From a checkpoint of a small mixture-of-experts model trained on Wikipedia: a variant of Muon for the experts.
Below are experts of layer 7 (counted from 0) of a mixture-of-experts language model. Rows are named router (the router's row for the expert), gate (a neuron's input weights, with its number), up (a neuron's input weights, with its number) and show model dimensions 0-255. Each number is 128 + 32 x the weight over its row's rms, rounded and kept within 0 to 255. Numbers have three digits each.
Before each expert's rows: a language model's description of what the expert responds to. This comes from a sample of Wikipedia text that the model never trained on.

# expert 20
It responds to: Single capital letters and short caps inside call signs, model codes and acronyms, such as WZGO, WW2, WXGA, Pentax K1000.
router:180136122149130095135159153078108125161143147122124156160185163133134156131143123145153081185113096111125045120205078083132119083144089155135155146122188089097127127184144077105123151126062132121144131182099119181112112104129117143125135144087156141136086125144162160070130160150176143133114140125156125175165174146130170091160107097113158095099103109069048128087166117133094058107136124094142113080155187105120126146046171150120095104149162144130116149131089124167149104156120190102091104080138162135154103065107103119093104078156102133107125171123112120131118091141089144115118199155084124069151175137055157108114115173209153074170153087189083114073141167147150121105122082104126173139113197102165103189100146126060162132101145133131114124108142107118172116074160127
gate0:133168105083100124178138205139084094103136073106176108068120125165124101126113118118152130087134182176131122133194132151152151060081109117119099161095135166107099140170122169093059094130119087103142159046094160134133108075132134166168124134104167172125097079077159134172164167160161125093125115076070140124120160117147114124094126104123180119092123148148120145141141168167156117161136115088121158090129102139190134168065137132087065117107241156163172156141141129148117159108074163136187129132125147153112145126187156132121108121126142167115114135122179138131175154148090116099112118144141127088124148117031116155137060193172128089146091074212134095103096157161148079103179080112111157147126138064080141132129134161096124124123106152124150120120107117133157064100123172
up0:135141140129115129220094204154091110118157058122205112109094127147159110134099139111191142140147140184096139158195129124147142067104113149104131122134122172087110166182149171085064162115068069104103146056083156088167088074122115170140130120118166183149120117111174110176137148137146116063152092109082088113153153119150089139106126079108157126148149116120110161127154097186169119141147117096100179082127096125174137183066122146072097089095222154173160118170125148136139162121114103095172116084138129160145133138189142131069073134189124167148120118112147135116146171152114137081120134098117147089128115139098147151129095178173155102141097143175133101129105151151137139110132114099101106164107110076074118127084176128083119161147112097122105118097050143120201094110111151

# expert 55
It responds to: Short inner syllables of words and names, such as ad, or, an, it, im, as in cradle, panoramic, Tanzania; also decimal points in coordinates.
router:114118167114137123146116115150133103085177090151155091102126119142104096162109092098142108123123128124127070149128119155116147158102092077114148100134118113149106183120079169171111182160055116144115116094173197132119162109116146089087166152131093125137094089166134156119122104154132069125131098173174173074067117163138110125161176117109152085160144081189082141111165087135163103167100086193125181113116095123120182126172111081149138144162145096156090133103158150054148067142108097074095129175177092157148101123151078180142104087150108095149102126105111106067160111133094147166146106137146101150106102111159168112110120161110156172154146082152112129175152184108173088056117107144156081145127126145110083085065107121118193135118161123135072173150045162086215175088128108
gate1:133172105147111088163153144179142069074149144151194141185124148169124176160116166119130091138161145132170155120094081171112163159097107148132128100054067096138053146161121150135161104152105104169136102120101176126125068168103147134131105099075182091075111139110100167155109128141105167158138114116170194210097099124121139070087123151118141163137167105120105124143127142124115123232091133124085166158152113124183191118121094114115112176156120175150077092112125144097131100095173074136151124147145102207066130147117125136140142112127081144142156149124099112070156098131138125134156132139123134133122097124142187145173103107103187151075052094055113135168085121113128153105097138160187127136068104086067166067128135125130181121071120085092137158123084142136144104151147103
up1:121116075142132134082141130143133081096174145119132106150158134190173166174116165115128075140180136122101130108136104119141135142106097104110151135100065075104067191152107168132126170179095200155122149088155141160171066174137157101130075100119182090187119073116116174111150152169159131177168051104214135147107054098105113124130153155132109152105160091138080113180179082144141118164147065137127135099119155140144116193121136150073154154159166147118116104063089118117128126119113086126153121181211110171074125135165179115106120147119117103170153152146114135063109088126125143141126147169107089125129120147142170160159075133107167136126050124106084147142132130077118133091089147090178086163085145120096151071126145113096180156096121108080085138148102166112153144108127071

# expert 8
It responds to: Word pieces inside place names, surnames and species authors, often after an initial capital, such as Gu-ern-sey, Vo-iv-odeship, Cler-ck.
router:157147176194072156136101158161160117115114108101155129174100167104155153147107135077172086132103222125160107164105097133102092137188160093146138107109140146174150164140131120109085169118125123135152152109160108133125185177085101090092151191127148105111177141101134088198146126119136078134117116128075080127113128117064161169092138169119158174148090118089081150165147104117078120156155144095143117201124098166181116158092163122055096130104165168140124167109154098089147069199133162126096091152138122098132105070074139126102138116143179142138147117099131177074161086137148102160152136129074081139103155124127122083181161181106135192075126110144149106191077100153096129151117206155169159149128175151123140103118099155119174163168086118089081122125102122153167146127066130
gate0:120164143125080172104107139152060122117067150131104165121133100099127161118123151175107090118134121132125151113133170064088159139139182141155208149138117194144133135135132161224128130104161075123164199088165116115123069038178125139104106137107107129123187143113130126187088055220144108113114142137116069071100160102087147110197154105128101154176117122174134149124144110172118161123146135149111196151087114085153100107126148114069086104155158164115132121146102152096141137106104109095173117150118133142152147118179139169105143167127104071145101180060121142135149091156159155155194149132117054122127129148126116121117152140097079162137049118127131098164099090144114135113162201075110143130140116145162170057047111134116125133116091145092135102087088127150106125148096116
up0:141191136091099134156118161153131134158085134146064148092170124073121184120115139185124077136117179100150160107117140111105178066096130150183137166106132134155146153073114129198066145140156113149191178088135090074170104074120137158102088174119124152125166129108121093150119075150137178130128186104109064069058131116081097168173140125127092135177159110152132101105119147108128121117160190124098163093121155136190075094081184145088125137099131171090121156109093153130167152161142154134119130143102139169131129101163157153144155133108141099118128159035087123119172067162153116141164162149099062137129098116093151157124136151097080179153055114098147095121130093145154126106135193075111147149162066130201156094111121158118119144131120125094140061133080083165112119171111108

# expert 7
It responds to: Pipe separators and empty cells in wiki tables, mostly after numbers, plus semicolons and dashes in lists; also the word piece "an" inside words (Raman, alphanumeric).
router:120169058138167120176130076099121149159133134106132165122105146125089160143090105132135137094117119088115123139115166132146107163153084173065132090148175116157116150149130101145158143153109122143135137129112173147083081159173115119138122108187081112107179148083133136099186145142128100112124093173168140118126086129131153161109190144110122102190168130147127110123204132157091117114180064071054124143069079131146118158182105150129108136066105110132146188164179148147171112158122174170100142065186150122070186101114083160144120087180101116108078079108144110159126070191147124099146121188115134097232127141157135097130133161094198136145137144115119133148117144078155175168116165184051123081120088131091091143154124172074130154153175101137108155133127171115138139090085101
gate0:098196086153140163113110146139108098085170119097111134081077117157109204098146121149113134207141153115145151155107087163101128132104113157089176117093142103144116122132115132114175125163138136151105165108178106163106099177113153125172082173103090142189129058140090136109174124104094117150122069075160149068161117178121150102108142111139108138120102205178136143122147089040164117106085098081133131144067094119151118143120160147104133140130145158158163127117171169173124139133106141170215100112159116129055120100130205069093136151136134122128114171100052122148111116170110115158147054115095109139100106154173146116155126123128078128116143134129119138174119115114129233140141098142093161111083039111159126184143089117102098177169065097102138153125093117180125164152111146
up0:120196098168154140104089133145077110120173161096136129150105109176081201094143120119093069177093151102137075116126125134168093146114119141124142076141137135134154111181130106107172103203091171128117146113197127145085070148166124138125136147079104149145128076117155108121143168131109077136118085080160145110149054141093115104103169141127089121158117175178166128125207152110125121117141089056107088118105155064127104150130160123131113150117141133137158165126203167142085171131119122196181089126133198101078171090144149083133113130116151183097129132112052109141118116178094120142146090143100117165150118188152214138157112141156111160079159121147068133137117103149136187120094065153077159098104027079162102153102145147108115109130117120115086140145106137179143162112109134

# expert 11
It responds to: Tokens opening a new line: leading table pipes, list dashes, first word pieces after a line break, e.g. | 1st, - SRB, H-ir-abayashi.
router:137145158102133132123096087114117046166118116173122146170134096105159167175093130145110107164127099170115139113124156162133124088115138103137120112143078139113141157189119076187126186152098087103121134134174111151091116122130162140122159151125173110159103156106152089134118171111144108123175078069119085082206155070104101146198118147125164136138092115114092187139123091174165120112129117134144147160087185153083080112113143162100117152102128121097149118165154119079118098181110090125135118102132081123152132091097193194080109126184089138209075127156099094139179100084136080155121090146072087143139173126093160154106103063117142214143178092161124113121061077113176106113089147154136162119114116159142171126189090109072143143173058123151071119132169110149136131112068153
gate0:137135148124109067172133106103090094141121147130128120193095130124140146106100128102079124141086129102091108131102147068122142090201175133170113136157133155090093043137136145111165181158113029137130086128120130118119192116139144142092142058155137118149168119090174144173199111084159114160146076104186056037130106117135102114114164079151114057149074178120119140163055133147118161147167138140140140154140093168127200111125115168112062124067139134166133139128143110132089090140152175116105112099163130150157121146082144076140118097064175169162141173127154134129151173088133092152103140139051117130177163103174131117124151103191171096078140081111120101101154121157099101166152128141164096118122136200151132155129143108117098174136137123106196109155135119104102160164122148
up0:189126104133143097158142108100171117108120158081111148181116100111100124140132129129084088111182091106126116111081127126130169065162152126163112151155126111077100113128132159132111171137071110148149145122113106111107155133110163113118170114133077089147144125138207141142178102101128109181156107092180064039131081132178087090124116116131140154136172171101128135125054139164088129139159145165153184190135093131125171083195151102149019137096149155123151174123171153158065103116119163114099079141153067145091133080097113098107119098068177126179161169129116161138149126092121122107130110145094101145196143103116099049110191106134154136073108095086092103138093098129127147122159164159146117072145160197147154198151160111121137144160110164147202119184128092114099150134117147

# expert 24
It responds to: Single initial letters or consonant clusters starting a word, often after quotes or line breaks, such as b in basic, Ch, h.
router:165099145156118151098142071164149105151135170148112080132173151206167178113086126182123105157157127155098131121159119108169116116118171108166138113136119125105112154150170176190124133092138158136129131115178128139171183118102087090057160096128174119157183172121184130103111154168142143087124144146124150140122091117127160177113137085175055101181122094079111142182152119156106124132136083165185091092104102096060128129115196106150130175120192144161150126114131096173128163090081102154186115139121117155117107145108125140127176106078115104098046195127138142166102106170110190115130160132080114105107168096085146090114058086107117153166128065186151118120078170145128166167093093156117095166152157086179138092189130137138102104088133118112097091139086130182150106087150082
gate1:096162179098168135133133121166198187142083092125127131118156135163095111132147193164120133181140195186124106096125073081085131118197107175082176080070128087170197109142125086160094136158106132118144170125127092134145121132157060152123143130155127111134115151124090139101138172118091138132153120073128157142034084143171073092111104170179103157162124162103112114100113155102128113157116124128179123113189111029078168148161187141106137172159134129124148052122103149103119155144145096160135089120100127127124149086148105077166124086111124099141161100114151110075065103146107132089113165098059078138139129120180133128157096122080103123186126113099131155099149147124182093111139158077185083198126126116127129144148142128182130146130117092142189172127141100120121077172090135
up1:129135157107094101131164131114145115158135082130124122155187118142147117123111157131071130172155230128130101127116089062118104132131121108124184126124122114160116102090093108189128154206134151121133133106115122116122118111136108112095121108133184098120111122113115170133134118092086105151143132096136156146102096108151119075159135177166070156180103185101132114080131182123117111206124071124193201148163090020120197134182124144142179145137196146112149061126095122066122141148138115184130114129161107142101137088188103108142125112114162114125187069161137155061098093133082161068114132107085091172146093141168124135165096119101145124155172065087126103118154179132119097097142132069175119169114094128143081147196094128170131120137092083139160115093135085165129139200103155

# expert 42
It responds to: Inner syllable pieces following an initial S or Sh, often in foreign names, such as Soho, Saccharomyces, Surprise, southern.
router:150089152118054118174153115152118179124122155089149161116149115139094147113094078096142132080151057167123073115082073130134135107114100136164176100122159184161161071162159105113126124075120117099103164139159136148143170095156140159079158117183096055098130035113163119078171075172193086103164119177143071099134127136095144132144137134131148105131127107103092137101137102167167118060111142166175128054166170132130100170126094126146052091144111078128147091162095161141103096125089146128116146127096134180184102117141171113112077180085112133153160150141148076152149125115180124105092151199096135118100131118104109135132064141117113149180149156158137141121130067138137144116172161125121099096135218135123121131072140134107080173077067164142159152092156128149157148170135095
gate0:132123187072101069131129134134093150063105125170143163110106138142119176123113153074147137156119078057120125129141099073200146141170187151133141093108120103171153092158203115134119113098109128093212138084112097131051084123140166141098166073155088201128121186194109094149173092130135169131168119119112061138096140109076124150129102125128155149123140150138152150094096117133060165175138130092086165165171121128153123144121139127158150125138163171132137090139095150118114162125122132120168171127063142111064090136091065081103147074109127210112125116109132098168122104160115120142161065209107121153123160111147142145110167105112117086166090146171101172105079063129134098152125125061169156106122156136117134185109156137158111160109141173141101113152192123157117159089083103
up0:159153135131111078115153129158139088084140046124148153130105147137130165115126124117140118139139091120091112146143153098195159177127155180122117092087135105184167122177155084071135117129136122110135093126117177175073088122177145129135177123150077178190121156138115073131149109105149117139215114138101106130110077067105095175133116146109147122198128095084137088144110109119087097113151132097093162132175157133171141162090141171102110105129181179145113079112132195181112132114125120126123103095099117131073115107103103109072142020119121095178141074099128126168150090158121129086125133172059156137150151168089152156114155053124115152101098050175112177122102087161182109154170162069136095121116162130188181112124204159127079148112149126172117158113130169139124130085129149

# expert 56
It responds to: Sentence-ending periods, closing quotes and parentheses, and the paragraph breaks after them, such as Goodie", Prices", protesters.
router:061076099120118136168114137108155148143110128095139101141168156133155113112121186179158190083136077133079181132089161120164108093157150205105097136126128118163105129144090107174147193130150172104092070120074096106070087089119141097097141096144052127116175131111153065190144130097101151188132049071110140111082121198160107162145092137075096112147082076154128135134138111168152119149103127132161071059113095096135175141149142073109183081129114105087153107095112166162130122155115095119119095149122105088154110115167108095120109113104153071081124072157129110144116125166128059117186161126141168088184110132118152172114138128145183099123145148108167146182101184134166151126139149140121149139108078090134100149137156087138090142126091175136118095174196188151150118162126124
gate1:168144107105107126131129067115088120098109172179113083139133092131099119143186072121130091101090139144106137097065112110134126156186133169115173111096054099169107143152097185135167115166089146127179159141042145134126165100186137088120126107152042155128096156129180091111154103136107078134149153165145156136074149166117147183127091112104115171178092162059121125165132162154078142144137174129086112079148132110108155125154169111123109094059151145152128126045106132152160208131145145096117124128143096141127142168141177132137126143117134087178148110071176099158124137169106144118132188131159103096136114159127117092155129177141148142136059132091119145177090128145155124149170133046158184135133161097074199076124161071168137121145113093089108102138152134096112047117161119
up1:134128147147079076154149041135098121152141135196148119153147103093064180117158073120099113120093104117125109098073118122146124120180158133087152144146050079146085132125124135131168108141148151132150141134077126137079121124182127074114122083109064188156102129190127112121179092108068131142167130124147171146074152217144173161173086147106146139194100133044120126189112167162122146161087137182093124065070177110116135153118169146099165103084161148121126118107164148098132158149083124089122141157148122128101130166113147138138092182127173098138129170102179124174115136136128141142126160104147101098129114125135133136106137146147163183176092075095124153153156109081090128112170137013143142110111169086102157061133172121166147131089156108144097097127145117123101103199135093